Below are experts of layer 13 (counted from 0) of a mixture-of-experts language model. Rows are named router (the router's row for the expert) and show model dimensions 0-127. Each number is 200 + 30 x the weight over its row's rms, rounded and kept within 0 to 999.
After each expert's rows: a language model's description of what the expert responds to. This comes from a sample of Wikipedia text that the model never trained on.

# expert 40
router,198,209,196,156,197,173,202,267,167,233,223,205,168,239,230,244,236,193,224,252,215,141,159,187,203,167,182,189,181,166,200,203,178,183,217,194,198,204,179,226,162,228,170,213,185,199,230,160,159,194,231,199,165,206,190,197,205,176,169,165,230,177,166,159,150,170,188,185,213,243,165,165,238,187,189,239,150,179,197,196,270,205,243,250,319,212,243,196,231,184,240,151,197,184,226,191,206,254,225,215,215,190,144,152,190,181,236,236,184,190,216,203,180,221,207,159,185,179,217,244,170,223,203,197,209,184,183,221
What it handles: Commas and the conjunctions and, but, or that separate list items or clauses, such as machinery and parts, then motor vehicles.

# expert 5
router,188,195,195,190,251,187,254,227,221,174,238,193,149,161,230,177,251,210,197,232,213,154,157,191,126,234,237,180,148,155,207,240,194,270,196,175,160,214,206,190,168,223,247,204,198,287,189,172,189,163,234,245,186,206,169,174,232,195,253,185,193,115,167,211,181,176,215,241,169,204,128,203,203,217,220,191,164,191,189,174,197,264,221,182,240,227,204,224,194,201,213,163,233,200,202,199,173,249,224,203,191,194,212,162,192,163,183,221,197,180,201,176,193,217,190,190,174,231,200,228,237,174,198,185,211,211,193,246
What it handles: Opening pieces of lowercase common words split into subwords, such as w in wider, me in meadows, dis, res, cont.

# expert 48
router,233,170,189,193,198,192,286,228,220,153,174,185,171,237,206,161,237,178,203,229,205,179,175,197,166,165,214,146,238,152,204,227,156,191,228,203,208,163,219,241,183,241,197,193,231,176,226,193,184,175,273,243,157,215,201,169,202,186,213,209,153,167,205,189,183,174,168,241,228,221,130,234,234,184,210,234,196,212,211,199,243,263,197,225,228,227,268,229,214,152,202,149,200,144,182,227,167,152,216,241,198,172,188,164,184,192,242,183,180,201,215,184,148,209,196,248,211,196,174,201,172,218,154,192,216,219,177,219
What it handles: Words in music, film and TV articles like album, song, film, television, debut, plus is and by defining works.

# expert 46
router,220,140,224,129,209,190,226,188,247,224,225,138,184,182,244,206,239,198,188,231,241,139,199,213,163,229,191,163,173,203,216,220,160,212,191,199,188,236,141,215,204,202,220,223,198,204,226,242,149,211,225,232,171,219,200,228,271,197,251,182,209,151,168,187,198,140,179,226,229,236,230,223,236,193,234,242,191,156,179,159,198,272,196,186,213,182,257,178,149,170,150,178,213,201,187,201,222,161,224,174,195,222,185,214,182,209,236,241,192,130,156,179,196,232,192,212,194,189,203,188,203,227,185,182,218,227,164,193
What it handles: Byte pieces of Cyrillic, Arabic and Thai script and of accented Balkan and Romanian letters like č, đ, ț.

# expert 2
router,184,168,196,202,245,166,200,248,190,228,188,138,143,192,219,153,227,228,210,246,234,193,211,158,198,200,201,205,173,171,224,165,185,208,260,177,144,178,211,185,165,227,211,205,185,235,217,210,189,143,219,245,175,203,152,182,221,192,212,206,161,232,184,214,190,137,201,193,188,171,201,213,218,215,276,220,180,175,208,157,185,222,228,169,232,252,221,207,184,175,212,144,208,137,247,192,188,216,296,184,140,209,231,223,209,152,216,176,215,219,225,181,151,230,184,222,174,222,211,204,246,218,208,182,230,232,208,222
What it handles: First piece of a lowercase word split into pieces, usually a consonant like b, f, h, st, as in besieged, biscuits, halt.

# expert 39
router,201,212,195,147,192,166,274,221,222,192,164,170,158,212,212,172,258,186,204,202,191,167,218,162,157,192,203,214,195,194,200,157,187,187,225,260,120,223,181,177,215,193,240,160,269,213,255,207,147,190,255,195,214,208,200,186,230,166,194,184,172,184,156,218,183,195,209,215,196,185,249,202,239,222,230,272,159,150,164,221,214,196,221,210,220,189,199,211,206,210,241,179,267,221,220,209,235,191,235,231,173,169,197,182,152,203,214,167,222,154,158,204,167,232,182,158,178,181,166,185,202,224,173,238,239,238,222,226
What it handles: Short letter pieces at or near the start of names and rare words, such as Sask-at-chewan, Mah-m-oud, Tim-oth-y, W-ag-ner.

# expert 60
router,219,193,218,143,243,235,235,182,221,206,198,176,194,228,250,152,221,208,218,242,211,170,210,178,189,149,186,145,226,153,234,167,218,241,243,196,161,214,223,183,228,150,198,218,205,200,210,183,166,209,192,225,187,224,137,188,286,192,211,186,212,184,166,202,218,240,190,171,198,222,165,189,261,208,244,202,167,226,172,147,244,227,210,203,240,191,255,194,179,218,168,188,194,165,186,226,239,161,221,229,149,171,214,138,203,130,226,234,227,173,190,241,182,252,172,188,216,193,200,235,191,225,193,228,187,235,171,198
What it handles: Final pieces of foreign surnames and place names, such as -ović, -sson, -sky, -berg, -ius, often before a comma or parenthesis.

# expert 18
router,197,203,220,183,230,181,206,257,202,262,204,198,159,198,223,213,214,209,229,236,205,126,178,178,227,178,250,199,189,186,238,195,173,199,196,194,204,204,171,219,170,193,174,187,180,184,240,194,158,166,235,231,155,216,186,160,209,183,213,114,217,176,140,175,168,185,188,190,227,242,203,200,202,194,164,231,148,170,198,173,227,192,189,261,257,213,249,184,221,182,247,189,250,195,235,218,188,231,261,197,199,195,160,200,173,188,237,252,185,136,229,200,142,245,211,152,231,164,200,213,180,232,194,217,194,192,141,218
What it handles: Commas closing introductory phrases or clauses, and conjunctions starting clauses: and, which, when, while, but, although.

# expert 14
router,235,188,203,203,249,189,237,228,178,186,161,207,188,199,222,187,264,242,228,184,203,127,165,160,191,192,214,152,214,161,202,164,206,210,206,198,176,211,203,177,219,187,173,203,207,247,240,222,184,174,205,241,208,225,162,126,190,205,204,167,211,179,153,202,214,197,239,222,185,209,165,237,241,199,215,240,149,197,175,164,196,190,188,197,224,192,201,212,201,229,197,180,219,168,172,210,209,240,221,219,144,143,190,158,175,163,266,161,217,202,164,175,174,288,188,199,202,163,199,250,190,229,173,245,261,241,227,256
What it handles: Inner pieces of taxonomic, drug, mythological and foreign names, such as Minoxidil, Diamantinasaurus, Poseidon, Hammurabi, annulifera.

# expert 8
router,232,186,205,130,224,237,215,242,191,195,159,211,221,206,217,183,201,165,181,216,174,129,150,140,163,137,242,185,163,162,204,197,197,209,216,220,136,227,211,192,256,233,171,196,239,228,246,218,183,132,205,232,194,225,156,174,229,196,228,163,195,197,180,206,251,176,200,237,211,193,191,190,194,168,254,237,168,175,221,162,221,231,181,207,214,207,218,210,188,180,193,197,233,228,263,199,210,219,218,254,171,159,141,164,213,220,261,196,225,162,150,213,220,217,165,188,207,164,221,224,198,229,212,205,214,240,217,193
What it handles: Middle pieces of long learned words, often after an, om, em, as in ancestor, osteomyelitis, neutral, evolve, unification.

# expert 7
router,204,183,204,158,202,157,254,215,197,185,155,176,169,181,218,166,253,224,189,203,188,198,220,176,182,222,223,155,230,196,231,232,218,234,222,222,178,160,185,233,208,219,250,217,202,175,254,234,197,172,221,269,179,189,180,167,185,194,227,167,203,142,172,160,257,197,185,227,257,227,148,206,202,124,269,201,196,192,218,158,216,189,184,194,220,214,232,233,205,185,201,166,212,167,199,204,226,210,266,246,162,172,199,228,117,140,242,221,194,186,173,178,171,227,201,205,219,237,200,221,231,212,208,182,200,171,228,228
What it handles: Prepositions after participles or nouns naming a maker or place, mostly "by", "in", "of", "with": composed by, vocals by, village in.